config.toml
d_expert = 96
d_shared_expert = 128
activation = "swiglu"
router_score = "sigmoid"
Below are experts of layer 2 (counted from 0) of a mixture-of-experts language model. Rows are named router (the router's row for the expert), gate (a neuron's input weights, with its number), up (a neuron's input weights, with its number) and show model dimensions 0-191. Each number is 200 + 30 x the weight over its row's rms, rounded and kept within 0 to 999.
Before each expert's rows: "comes after" lists some tokens at least twice as common just before its tokens as in all text; "mostly gets" lists some tokens that are sent to it at least half of the time. This comes from a sample of Wikipedia text that the model never trained on. Tokens count by the router's weight.

# expert 40
comes after: " | ", "1", "0", "2", "–", "; "
mostly gets: " farm", " financial", " Steve", " Mitchell", " Chris", " Primary School"
router,224,205,153,223,210,179,142,212,223,167,242,177,229,201,203,189,170,284,280,204,187,177,201,164,186,186,235,182,240,150,172,147,243,228,199,183,210,191,232,230,210,181,181,227,215,230,195,240,221,224,226,181,169,175,224,187,205,193,141,228,187,240,169,229,161,151,239,162,194,243,247,218,187,212,192,191,235,173,162,212,185,217,256,208,210,269,162,167,187,202,189,195,186,243,183,220,202,201,177,251,200,180,223,199,194,182,167,224,221,173,206,181,218,210,209,197,195,267,181,222,171,209,144,194,167,163,190,144,228,164,213,159,197,220,169,207,228,227,160,253,200,254,147,214,205,172,180,203,162,171,188,175,224,187,140,203,133,181,201,183,198,196,173,197,147,243,149,205,165,277,205,242,161,191,194,177,214,202,173,185,206,187,197,251,155,178,213,186,154,231,215,208
gate0,201,176,217,202,202,173,193,216,164,168,130,192,221,184,196,202,221,242,178,180,222,183,230,192,233,167,236,194,209,166,163,199,214,231,156,175,221,221,173,174,213,224,194,234,186,258,240,237,162,248,213,130,169,152,183,247,186,190,186,210,178,155,244,180,180,224,237,157,240,235,211,210,214,170,174,213,217,197,220,186,178,208,140,137,221,151,228,236,116,208,251,197,194,195,252,198,214,200,184,264,206,257,206,187,247,147,182,210,213,196,210,212,254,153,225,211,222,182,221,232,176,214,218,249,166,152,203,235,208,155,203,222,203,164,195,250,229,186,212,268,255,226,203,148,181,222,189,207,223,160,226,215,222,197,173,216,131,254,177,246,228,222,157,229,202,199,168,213,172,206,214,209,183,200,191,159,216,236,201,209,180,202,199,178,182,243,189,167,180,194,154,224
up0,162,230,228,177,201,181,190,218,200,224,226,134,208,177,201,217,211,180,210,231,234,243,182,197,161,207,222,118,255,164,126,214,231,182,233,219,174,209,191,200,193,176,254,246,208,155,154,226,232,246,199,236,220,192,234,187,203,206,205,214,177,187,202,151,243,208,222,277,191,161,227,161,187,198,208,138,198,213,194,217,172,160,194,208,165,243,178,227,205,219,147,215,207,189,175,200,179,99,246,167,224,232,197,197,156,163,198,181,213,191,177,202,188,185,238,182,192,169,221,238,228,219,196,179,242,228,177,202,240,229,257,228,181,237,184,183,145,260,179,212,224,190,151,213,205,228,185,239,165,179,159,278,230,186,195,200,207,173,195,168,148,197,188,245,194,222,218,185,196,205,207,208,247,203,209,203,179,196,225,216,228,173,239,176,186,156,262,214,198,212,159,243
gate1,201,129,167,216,209,209,186,224,246,170,219,216,206,169,236,198,169,220,206,173,220,173,214,211,166,239,197,190,217,226,188,185,204,210,198,227,188,217,267,207,200,209,197,214,175,192,131,140,218,164,158,180,160,143,184,208,230,182,190,241,192,207,186,243,186,202,185,236,218,195,190,247,140,236,169,216,194,232,177,165,177,183,251,235,244,213,131,195,180,194,197,179,167,202,179,171,186,204,210,266,242,196,254,231,198,190,236,202,222,196,224,184,208,212,178,166,268,254,182,266,177,206,218,181,148,208,227,193,169,211,209,234,212,200,166,166,142,141,170,178,169,169,151,217,186,157,234,179,198,242,260,199,214,179,202,252,200,144,178,207,161,144,239,175,231,174,170,224,214,200,200,156,178,177,212,214,223,258,238,187,154,225,177,223,165,210,239,178,167,197,161,177
up1,225,188,204,245,234,218,194,173,227,171,219,192,231,201,228,202,189,177,197,147,193,171,188,222,165,224,184,254,135,201,131,184,168,195,186,218,236,191,180,216,229,216,157,201,201,193,214,173,225,179,154,200,150,155,226,255,238,208,265,208,171,224,212,184,235,213,156,258,217,149,202,201,183,198,188,168,244,180,203,157,167,193,136,161,193,128,202,220,211,188,153,153,238,180,177,265,246,218,190,217,182,224,161,219,162,150,156,239,145,216,219,187,237,215,168,189,220,206,241,200,225,194,230,219,198,205,226,195,167,175,240,192,188,218,188,219,181,131,220,200,188,182,160,218,224,216,134,196,170,149,231,219,164,139,165,216,174,179,207,198,213,219,214,160,166,182,210,171,189,169,246,181,219,199,218,279,219,200,197,197,174,194,203,179,201,181,200,201,211,266,141,198
gate2,189,170,191,227,274,181,168,241,221,199,203,202,230,238,253,191,191,216,224,270,173,183,185,171,209,194,291,192,231,137,230,216,250,141,180,203,231,216,164,204,161,235,214,215,205,217,230,192,157,256,189,148,266,131,221,156,212,170,167,234,189,184,175,186,177,217,162,185,176,226,239,178,280,160,255,223,218,166,189,252,206,232,206,176,137,234,183,150,219,203,190,200,194,211,191,180,179,191,209,212,153,168,192,197,248,188,209,194,149,156,209,207,202,217,203,181,182,205,240,216,197,160,216,196,176,194,181,215,211,196,170,195,168,201,205,198,178,194,181,190,196,205,163,171,200,212,246,211,169,157,202,216,174,166,194,172,135,198,196,195,229,181,222,201,188,188,227,215,247,203,142,163,171,239,210,194,197,209,187,222,212,231,233,190,221,117,192,213,240,198,187,274
up2,216,226,241,238,212,224,144,154,234,163,228,190,223,238,240,145,225,242,258,219,200,158,204,216,244,226,235,255,186,176,251,182,239,195,243,203,207,219,198,225,188,225,176,235,216,209,227,187,154,242,226,152,222,190,222,212,187,205,205,169,163,218,163,138,207,219,191,129,190,218,216,202,233,251,275,235,220,201,201,215,205,257,197,171,168,269,225,241,251,201,182,197,165,224,246,248,196,213,180,257,171,200,179,156,189,229,213,163,188,222,154,177,139,229,193,171,168,194,224,213,159,229,203,199,188,238,225,173,231,192,216,220,190,185,224,215,207,179,133,226,206,213,231,192,208,192,247,174,171,201,198,172,252,170,150,216,176,178,203,160,174,156,208,222,176,187,250,178,227,185,219,193,196,201,188,214,225,190,176,282,204,227,166,214,163,204,197,203,199,189,157,190
gate3,217,178,205,157,207,145,198,165,203,161,236,196,270,223,237,177,227,225,194,182,212,193,269,204,210,227,217,227,178,237,211,185,192,221,247,212,181,195,195,192,252,189,169,214,221,237,204,222,178,190,183,209,221,186,193,224,199,219,229,208,227,163,184,159,172,192,179,193,172,169,222,190,190,246,183,226,197,227,230,190,204,173,175,163,207,216,227,199,200,270,172,237,163,191,180,196,152,193,212,183,217,213,186,121,258,229,235,242,179,202,204,181,230,182,181,181,216,150,191,183,234,138,134,245,213,185,201,183,233,167,162,221,206,162,119,207,225,208,183,188,207,208,193,192,176,193,231,216,229,147,218,189,162,188,204,256,230,178,213,176,206,160,134,192,149,218,173,214,103,191,223,245,192,168,246,221,259,145,194,225,219,197,200,264,238,193,205,132,225,178,229,213
up3,172,242,216,233,205,241,225,220,223,221,199,166,114,147,167,215,196,193,222,205,156,222,161,185,215,169,200,194,220,210,178,183,196,221,174,223,203,176,216,238,187,218,215,248,163,180,166,238,211,189,181,192,207,259,210,173,204,185,179,217,167,252,200,196,228,178,225,189,216,243,200,161,226,171,213,205,176,216,182,181,181,221,249,230,240,208,202,195,211,145,222,171,180,219,167,188,217,167,173,244,157,169,259,257,199,149,199,186,217,227,198,209,125,191,229,194,175,207,252,214,180,234,176,160,185,182,162,217,217,236,261,158,179,228,280,192,195,169,202,220,201,209,187,205,239,218,165,216,211,231,179,211,208,209,175,140,163,167,145,184,201,217,258,171,238,246,216,179,283,222,198,136,190,209,171,196,153,239,190,158,161,181,167,215,227,183,189,269,161,182,195,198
gate4,176,199,212,206,209,165,157,156,177,197,202,192,201,180,206,195,258,217,183,162,228,154,168,250,209,217,205,172,206,163,254,218,233,220,219,178,142,160,189,225,236,200,173,168,263,209,200,215,228,245,182,224,194,217,211,183,163,193,158,197,189,203,246,196,226,207,174,194,150,230,240,243,153,177,172,218,247,164,269,274,208,198,187,224,199,246,231,209,288,241,186,244,178,207,205,187,214,180,160,163,162,212,194,206,142,225,205,169,206,216,229,173,199,255,189,197,203,152,122,190,244,190,161,202,195,216,163,202,254,227,165,217,197,178,199,227,180,168,194,202,172,214,210,186,206,194,152,181,210,248,141,128,193,166,198,242,223,173,159,190,243,180,141,234,192,252,164,195,189,179,185,202,147,191,195,171,213,204,176,215,178,226,209,179,151,212,225,197,209,230,224,193
up4,223,188,232,235,178,227,241,290,206,147,220,202,196,182,222,188,188,206,217,286,209,201,245,136,197,192,196,244,219,219,207,205,178,167,208,179,253,194,207,244,176,201,202,251,174,190,211,280,165,199,220,160,192,200,204,150,166,207,222,236,207,166,176,159,190,192,200,232,249,172,169,171,203,218,170,155,152,241,148,208,194,201,218,223,211,155,176,191,182,204,245,172,197,208,178,210,196,171,248,272,200,172,212,200,217,195,183,236,217,179,198,179,138,163,212,218,209,240,210,180,161,214,225,210,225,151,252,196,195,183,176,182,199,203,183,204,241,191,251,214,185,200,181,216,230,203,267,262,221,120,190,247,171,223,152,169,151,190,192,185,186,231,221,190,187,199,249,218,186,195,229,212,192,280,250,193,179,193,185,173,221,188,192,264,209,174,180,199,208,215,198,224

# expert 7
comes after: "\n", "0", "| ", "|", "3", "-"
mostly gets: " St", "- Authority:", " th", " Saint", "| Party", " Police Department"
router,214,237,211,188,163,183,197,223,228,130,220,175,207,206,255,197,182,266,259,198,166,174,214,181,207,189,267,159,221,168,205,175,233,228,208,190,158,183,218,232,223,179,189,206,234,230,193,179,150,216,237,200,193,192,212,164,202,218,167,169,184,245,155,164,217,152,220,158,214,231,228,220,219,199,193,176,188,176,187,202,209,195,245,159,251,236,184,153,172,204,214,232,185,239,246,194,163,207,173,210,215,145,229,219,185,215,147,201,196,219,165,162,181,197,230,175,202,245,243,189,147,220,159,200,161,120,240,135,225,173,214,164,208,205,215,217,241,171,138,270,209,228,178,213,197,209,206,238,190,173,192,212,194,208,173,167,168,150,204,159,193,234,169,183,150,220,201,182,127,225,203,224,188,190,189,173,198,165,149,193,220,184,227,239,156,181,196,171,155,234,214,240
gate0,275,202,224,181,187,200,193,212,242,208,175,227,217,181,233,171,209,225,203,199,229,153,225,138,226,205,208,138,297,213,201,185,214,186,182,174,183,200,206,220,222,205,228,208,224,263,172,226,230,204,218,172,191,248,167,187,246,241,187,181,212,199,205,181,183,223,232,157,186,223,224,250,256,130,240,161,197,207,213,235,208,225,209,205,174,219,245,185,177,226,205,199,175,203,186,210,162,243,227,232,272,209,214,188,172,185,236,210,231,135,169,216,210,168,192,186,237,197,232,169,100,178,125,241,224,224,192,237,177,195,169,187,228,203,203,176,226,206,186,207,212,224,213,194,205,160,193,215,175,194,167,203,250,175,149,156,216,230,210,227,183,194,194,227,159,150,233,229,200,175,233,216,178,214,211,144,223,183,232,207,169,227,197,203,195,209,176,229,200,273,237,261
up0,222,203,228,177,224,243,197,225,245,239,195,174,183,166,239,165,259,187,203,163,193,143,218,149,206,215,197,120,267,217,212,142,221,193,229,171,172,213,224,240,260,215,290,220,211,251,178,232,207,254,205,168,175,197,205,186,234,196,192,135,222,204,162,180,189,188,234,193,162,211,213,218,240,149,271,213,207,222,183,190,228,183,216,209,200,230,219,190,199,212,182,187,148,207,200,207,126,231,192,183,269,178,226,218,182,174,211,212,229,148,194,242,166,197,202,177,197,172,255,184,174,249,169,200,189,223,237,222,161,200,222,183,171,211,217,170,208,182,227,207,186,219,203,211,178,171,217,198,210,190,197,196,223,134,234,162,208,227,220,190,204,176,183,201,210,199,217,217,209,203,224,226,166,244,240,186,203,186,208,214,148,222,205,239,168,244,144,256,189,248,268,227
gate1,144,224,133,179,156,209,206,238,229,233,176,164,204,198,182,164,221,215,171,202,205,237,182,185,232,151,186,203,181,176,183,212,207,249,182,205,185,223,231,230,229,220,186,264,185,276,141,251,229,224,230,184,202,214,245,218,253,221,223,247,227,215,181,260,219,202,193,226,209,182,244,199,162,197,208,227,223,176,181,239,175,184,194,169,241,252,194,210,165,245,206,190,236,263,222,220,206,212,163,176,218,233,163,173,226,229,173,219,190,158,185,177,218,191,168,219,194,195,214,152,223,193,170,217,206,218,201,205,197,202,194,208,216,175,239,183,272,215,237,231,152,211,142,132,201,171,192,201,172,191,186,267,212,228,178,224,261,168,272,188,164,242,170,243,226,144,158,209,237,221,165,218,229,206,161,225,202,205,187,221,202,224,206,227,228,179,145,177,195,214,233,206
up1,209,215,191,182,168,216,219,197,175,231,207,220,158,189,190,168,247,167,172,163,186,153,246,208,259,205,247,194,224,205,263,192,191,207,220,209,198,232,216,204,175,189,182,224,180,198,154,177,154,218,185,278,194,191,187,206,233,210,246,176,186,207,174,141,237,192,228,189,208,198,198,141,210,188,209,251,197,159,245,175,227,211,198,180,212,232,230,204,207,197,218,231,214,233,206,195,176,188,133,185,160,248,236,232,252,237,210,200,134,190,194,245,212,163,201,198,250,159,216,157,192,249,257,216,160,215,232,159,167,241,183,207,244,193,164,132,164,193,178,186,214,145,167,147,216,195,177,223,143,163,232,225,176,190,232,233,193,154,216,262,174,189,162,173,224,192,196,178,136,190,214,254,193,195,146,225,202,193,204,230,182,208,222,191,211,178,218,230,188,200,252,148
gate2,187,167,176,240,202,197,132,160,224,166,226,199,237,188,173,209,147,248,258,162,248,201,175,153,221,196,209,185,252,185,166,162,238,164,209,216,206,205,190,234,236,193,216,185,256,198,178,195,196,203,255,194,224,211,170,264,140,136,195,204,177,206,208,160,166,239,255,234,179,207,189,208,254,179,232,206,202,191,189,214,153,229,227,177,232,231,230,224,206,221,247,197,209,201,194,205,168,223,210,179,181,146,254,167,156,215,147,163,214,200,165,169,192,199,223,187,216,207,220,253,179,205,189,160,223,188,197,176,222,186,231,168,230,249,166,202,179,217,216,249,193,241,236,172,230,226,193,236,200,166,202,226,149,211,218,209,180,220,183,197,204,212,152,219,205,215,152,188,115,245,209,217,186,182,119,163,218,180,204,165,242,221,246,189,215,210,238,164,153,207,170,212
up2,206,145,181,170,162,185,220,173,193,154,195,210,198,228,239,175,204,160,188,163,242,227,193,213,216,240,234,224,221,145,140,192,202,222,163,189,162,182,245,168,176,167,180,188,237,134,188,234,172,235,219,217,189,167,172,157,151,180,192,153,187,189,188,166,179,195,162,242,175,162,179,249,192,219,168,201,239,185,239,199,189,171,207,156,216,144,204,259,181,217,142,202,208,187,212,206,186,169,195,132,222,150,223,223,219,166,182,183,190,149,168,191,210,211,206,204,183,180,164,197,193,189,188,234,174,216,258,216,210,249,214,243,158,195,228,229,201,186,188,178,183,184,240,221,165,262,209,202,188,196,195,131,250,164,258,180,196,187,197,190,256,203,229,302,188,192,214,168,168,197,217,216,197,223,143,217,196,193,236,245,188,202,187,187,213,242,191,192,152,218,182,141
gate3,246,211,248,141,187,202,189,198,236,196,196,213,229,146,208,199,176,178,209,215,217,208,181,199,224,169,198,172,201,200,204,188,226,198,167,201,219,202,168,180,242,211,144,209,202,258,231,195,208,208,204,232,201,142,173,204,236,181,200,152,164,210,193,188,228,121,229,213,175,262,182,214,193,159,208,165,241,265,195,181,194,181,187,159,248,162,116,201,166,176,179,260,172,246,207,160,123,221,208,205,149,187,246,206,260,217,231,235,200,233,184,219,198,159,202,232,197,212,185,231,200,234,180,225,153,150,208,132,191,207,241,221,193,217,236,139,190,217,213,183,187,197,158,175,179,228,168,165,236,176,202,209,187,254,142,218,195,184,177,203,250,232,185,182,193,188,227,194,155,229,238,235,184,206,203,182,189,151,159,161,222,247,215,189,187,187,192,152,214,240,182,236
up3,241,187,218,185,231,185,197,186,180,159,159,173,223,214,199,184,177,165,183,230,248,249,155,229,179,207,238,221,186,183,142,228,212,211,213,265,184,203,152,150,203,240,188,235,221,214,226,188,173,237,206,208,209,147,181,221,232,217,197,193,146,203,152,213,211,155,204,236,185,231,201,231,216,165,225,181,237,226,190,164,204,232,196,165,274,161,194,165,200,178,208,233,173,222,221,197,153,223,185,212,189,166,184,241,201,173,161,229,216,265,205,196,197,234,143,213,170,195,114,208,197,236,220,204,146,147,209,192,184,238,190,184,178,173,228,158,191,185,184,181,215,135,155,155,209,226,198,173,236,188,221,182,185,203,149,208,200,150,221,182,190,228,193,216,187,168,183,198,76,194,195,259,177,174,228,204,170,182,214,249,224,194,219,216,200,208,199,184,157,219,151,177
gate4,219,153,211,182,143,219,237,219,227,178,252,181,197,166,217,188,179,201,215,188,245,135,211,142,184,214,195,250,250,214,164,193,180,217,207,251,126,202,265,199,194,216,192,226,195,231,174,257,177,234,192,209,194,222,198,174,145,212,193,201,243,216,166,174,158,191,169,187,204,184,240,169,181,165,183,205,234,224,191,204,227,217,202,209,273,172,204,218,164,210,193,244,206,192,125,196,204,195,180,152,199,184,159,208,180,132,131,214,189,209,181,205,221,196,227,160,174,223,241,196,131,197,144,184,195,201,206,173,217,235,244,178,189,187,175,184,226,136,117,179,257,209,198,189,203,218,227,187,185,195,193,243,200,184,178,196,246,216,173,174,199,169,281,163,209,235,176,202,157,181,242,221,221,173,224,175,191,172,207,232,215,242,241,202,202,221,166,166,175,220,199,207
up4,189,190,213,225,166,196,236,228,219,173,198,200,204,156,218,221,205,189,204,197,204,141,199,135,215,219,175,216,246,215,201,173,193,161,188,229,149,238,259,188,244,200,192,199,190,228,197,231,194,216,189,200,175,212,163,204,123,223,186,199,251,191,141,145,117,184,166,142,179,200,216,135,188,140,163,173,237,217,192,158,219,218,227,199,278,171,180,203,169,201,190,254,229,186,148,172,199,204,194,165,207,196,197,189,146,139,183,201,231,249,206,167,206,190,206,175,240,220,191,191,153,253,186,177,210,180,228,169,208,234,239,216,182,177,173,233,183,185,182,174,218,196,192,237,172,223,209,221,139,226,170,213,241,158,162,192,227,250,161,203,177,201,237,136,226,218,161,197,152,205,218,248,234,169,188,199,200,168,210,209,210,252,238,214,196,207,198,156,221,211,145,196

# expert 26
comes after: "1", "2", ",", " | .", "775", "261"
mostly gets: "016", "010", "013", "019", "020", "005"
router,209,225,202,183,202,192,173,193,207,150,234,152,190,221,222,149,200,247,305,194,226,165,192,127,150,157,210,215,265,184,208,161,208,222,203,205,144,190,199,233,197,209,158,239,227,165,193,219,167,235,249,178,216,150,254,220,223,185,149,200,178,253,204,250,174,192,222,228,153,220,216,195,165,200,187,197,203,205,168,210,182,227,209,186,260,232,151,177,194,237,210,183,178,223,192,234,251,242,154,240,219,195,177,176,201,247,199,229,190,199,206,185,189,225,224,182,177,250,218,190,137,183,202,158,172,184,173,194,221,158,158,130,181,220,232,153,221,218,211,242,217,226,204,190,209,180,163,203,210,214,202,192,230,171,202,178,181,182,177,196,189,203,184,195,124,211,213,233,197,250,185,201,205,175,172,198,247,179,114,190,183,233,183,193,199,167,189,211,188,217,272,208
gate1,192,222,191,204,151,188,187,248,226,202,205,126,231,228,265,218,220,262,164,156,181,189,238,204,206,176,189,171,205,153,229,221,273,198,233,189,153,196,219,224,205,212,223,167,223,217,241,195,175,257,191,268,154,189,193,211,211,205,166,240,184,155,225,183,209,167,188,211,199,209,199,177,232,259,194,208,182,214,172,228,200,255,197,185,223,221,203,230,199,195,236,209,197,171,259,221,156,146,203,165,170,231,178,191,163,211,205,185,263,216,216,198,206,254,197,153,166,238,183,211,215,241,167,233,152,166,218,192,225,271,204,166,198,176,195,215,209,229,220,203,223,184,186,161,203,241,153,198,196,208,217,175,232,199,173,178,165,177,277,225,252,155,149,180,221,186,170,224,212,236,180,210,213,224,184,192,151,168,163,188,227,206,176,180,216,259,232,146,192,190,189,258
up1,182,187,158,141,233,224,186,171,196,214,199,238,166,218,136,206,179,226,187,174,196,201,168,172,214,179,219,266,200,255,215,221,214,209,172,184,205,184,186,192,158,203,184,204,212,198,201,195,172,216,229,198,187,208,241,237,182,168,263,198,251,249,200,187,177,193,220,238,213,187,169,209,205,190,167,180,135,236,183,248,162,246,198,214,236,253,228,213,217,174,179,220,209,157,151,191,315,192,202,253,158,216,215,193,207,175,171,204,222,226,174,201,179,129,181,235,170,212,187,187,199,269,225,178,257,155,143,221,208,221,178,240,217,220,260,254,229,201,212,205,212,207,265,149,197,222,230,212,207,195,252,230,219,197,187,166,160,208,213,192,209,260,171,198,186,150,212,200,142,220,184,186,213,174,168,235,211,225,232,176,210,221,207,219,220,161,183,179,212,251,235,203
gate2,168,164,199,214,207,276,208,176,144,210,173,216,169,222,186,134,203,180,148,223,214,180,234,196,222,219,229,211,184,208,184,168,235,243,196,167,233,207,160,208,224,168,216,178,235,197,228,182,142,194,243,148,184,226,208,220,190,224,190,193,230,195,186,148,191,209,220,214,193,243,196,278,215,215,220,198,173,167,153,209,122,137,256,234,218,226,164,220,255,190,183,195,186,187,162,208,152,197,185,230,235,162,205,246,192,169,173,230,157,179,180,206,161,166,176,274,252,202,274,150,229,166,200,168,146,192,185,160,182,182,199,192,144,218,214,181,207,173,199,203,174,192,188,198,220,163,223,216,232,194,213,271,210,202,209,209,148,179,197,183,194,222,210,296,159,219,207,165,174,198,226,209,191,211,176,191,216,151,179,216,199,194,188,222,186,179,163,193,177,228,214,179
up2,254,208,214,228,217,179,202,202,238,210,217,212,236,183,208,224,156,200,203,198,208,220,234,225,176,239,201,172,192,160,200,240,158,195,181,212,206,267,183,232,154,186,242,215,114,159,192,198,262,227,178,267,206,182,172,203,214,152,196,194,130,214,209,211,244,214,182,225,231,171,201,207,266,226,224,149,180,203,244,162,218,231,167,172,157,190,225,240,207,201,239,173,211,193,227,183,222,207,198,157,153,178,227,218,176,205,197,167,219,266,180,236,230,219,255,217,267,150,179,199,224,214,187,223,204,152,232,204,178,229,195,249,194,233,180,183,253,175,166,181,227,167,251,203,223,271,217,198,196,198,230,196,142,184,213,199,213,219,155,252,213,201,214,176,219,198,203,212,214,198,207,181,214,256,239,232,185,244,250,202,185,166,282,223,212,209,217,225,216,166,192,208
gate3,214,171,179,232,138,147,203,181,176,173,197,222,253,192,166,170,248,209,218,135,271,198,233,204,249,207,210,158,207,185,169,212,213,241,189,183,154,197,206,213,212,213,223,204,266,209,186,229,176,195,192,230,218,156,205,228,247,209,206,189,218,197,239,151,206,181,172,210,275,209,226,168,213,279,202,168,188,230,194,184,228,283,231,227,137,203,214,225,225,254,177,183,170,271,196,211,201,195,212,182,201,223,176,221,199,218,161,226,205,193,192,189,150,214,257,204,187,225,168,179,215,203,191,275,228,215,212,205,284,208,225,245,187,206,206,221,211,128,227,193,196,193,221,147,217,207,214,197,227,188,221,216,174,190,193,228,221,257,203,191,224,137,205,205,203,222,176,231,226,238,208,208,198,234,188,249,191,186,264,214,210,172,255,229,219,165,217,178,213,169,184,192
up3,173,186,251,202,248,173,178,225,194,217,236,244,176,216,182,187,259,183,186,239,235,209,187,192,203,184,211,250,203,221,190,172,144,198,155,196,248,170,181,185,159,162,176,224,141,226,196,217,237,174,215,149,239,190,283,187,166,154,149,197,194,203,182,196,144,199,212,218,206,181,210,205,193,184,180,270,253,155,155,139,194,220,218,212,178,201,168,216,170,224,239,189,192,172,202,206,189,229,208,213,253,187,205,205,181,213,201,189,125,155,174,194,211,208,178,204,266,183,221,204,166,124,218,187,149,221,216,195,160,161,231,162,197,175,202,172,210,224,179,199,194,219,201,235,203,182,199,263,173,246,220,229,201,253,196,219,203,159,229,237,196,232,196,260,170,185,231,186,210,196,230,222,196,214,201,199,228,302,156,229,195,196,144,231,179,179,180,229,194,199,222,213
gate4,195,181,254,174,195,209,246,233,201,188,263,210,170,224,201,244,232,184,197,223,193,164,205,165,239,181,231,241,181,162,122,155,217,170,156,184,231,247,172,197,166,207,176,176,169,202,208,184,139,205,189,193,242,177,207,217,211,157,199,150,205,259,152,207,157,173,166,165,213,140,235,171,179,160,143,255,235,178,208,213,169,184,216,250,152,200,158,226,189,190,150,179,179,200,188,158,223,186,167,153,207,215,206,182,178,210,196,229,246,203,162,228,230,269,234,211,233,168,181,198,165,193,228,217,234,223,237,164,220,166,173,179,225,193,235,212,135,190,152,265,191,201,205,206,198,192,185,205,166,195,181,202,187,183,188,183,219,243,190,227,188,193,166,221,177,199,238,218,176,205,201,194,167,250,268,205,195,195,158,251,212,177,188,196,184,144,146,239,193,227,223,187
up4,214,196,222,161,214,165,203,246,227,204,179,175,236,211,229,240,170,204,146,188,157,212,185,227,195,223,197,199,147,237,124,192,229,122,194,189,234,228,221,200,182,220,225,184,166,245,195,216,147,209,141,196,194,215,173,177,232,195,194,206,197,181,202,181,218,161,231,184,205,194,236,219,204,194,193,250,199,188,190,169,216,197,227,213,135,181,164,216,165,184,150,177,210,205,171,170,219,210,210,187,215,194,232,144,168,193,206,193,215,243,193,229,220,253,139,214,231,200,160,164,224,192,184,189,222,197,205,194,189,175,197,268,199,237,195,240,160,297,152,144,185,244,232,149,183,183,221,212,169,210,188,170,155,180,171,215,217,217,226,236,250,190,173,183,227,185,199,226,146,142,257,171,155,183,260,186,175,227,201,198,232,205,275,169,209,216,218,166,233,185,216,236
gate5,212,196,190,181,169,231,205,197,223,229,239,148,185,182,141,204,155,186,214,175,133,239,195,199,186,189,190,216,182,175,181,169,226,191,187,188,264,191,164,213,181,211,212,201,158,254,196,194,169,171,161,184,191,218,164,122,229,186,205,186,114,187,219,155,200,184,223,210,202,206,202,302,215,198,196,174,151,218,218,182,212,175,234,252,182,139,181,151,167,168,173,210,250,237,181,131,219,176,182,233,202,192,191,227,243,176,178,216,183,248,196,220,216,210,249,273,191,163,175,196,250,151,195,189,259,191,239,184,157,177,199,245,178,234,228,208,160,239,166,179,144,221,244,197,202,209,225,187,171,164,184,206,148,185,211,206,199,238,182,242,236,155,149,194,170,193,194,182,155,217,210,157,170,201,203,198,225,233,223,211,202,203,235,213,205,209,198,186,215,197,226,177
up5,215,195,199,239,146,195,164,173,184,197,202,245,244,161,226,138,170,212,182,248,234,173,218,238,219,257,228,107,197,176,190,227,212,217,203,221,185,191,204,206,216,197,206,172,223,208,194,195,198,158,225,230,156,262,151,233,194,277,181,191,247,169,203,161,166,157,181,178,273,264,298,159,226,219,211,193,233,176,217,164,181,161,198,161,169,201,198,198,200,192,230,248,196,249,245,212,162,220,189,165,140,149,218,237,217,222,179,200,240,189,160,190,213,206,193,144,186,178,218,207,208,216,180,243,177,172,229,198,245,211,230,216,209,179,148,169,232,173,134,213,219,170,154,186,209,209,227,224,215,193,175,219,176,209,180,198,211,170,220,189,203,162,212,209,190,205,170,132,192,187,167,220,217,213,158,182,180,153,206,204,201,202,207,198,175,226,223,176,188,219,163,199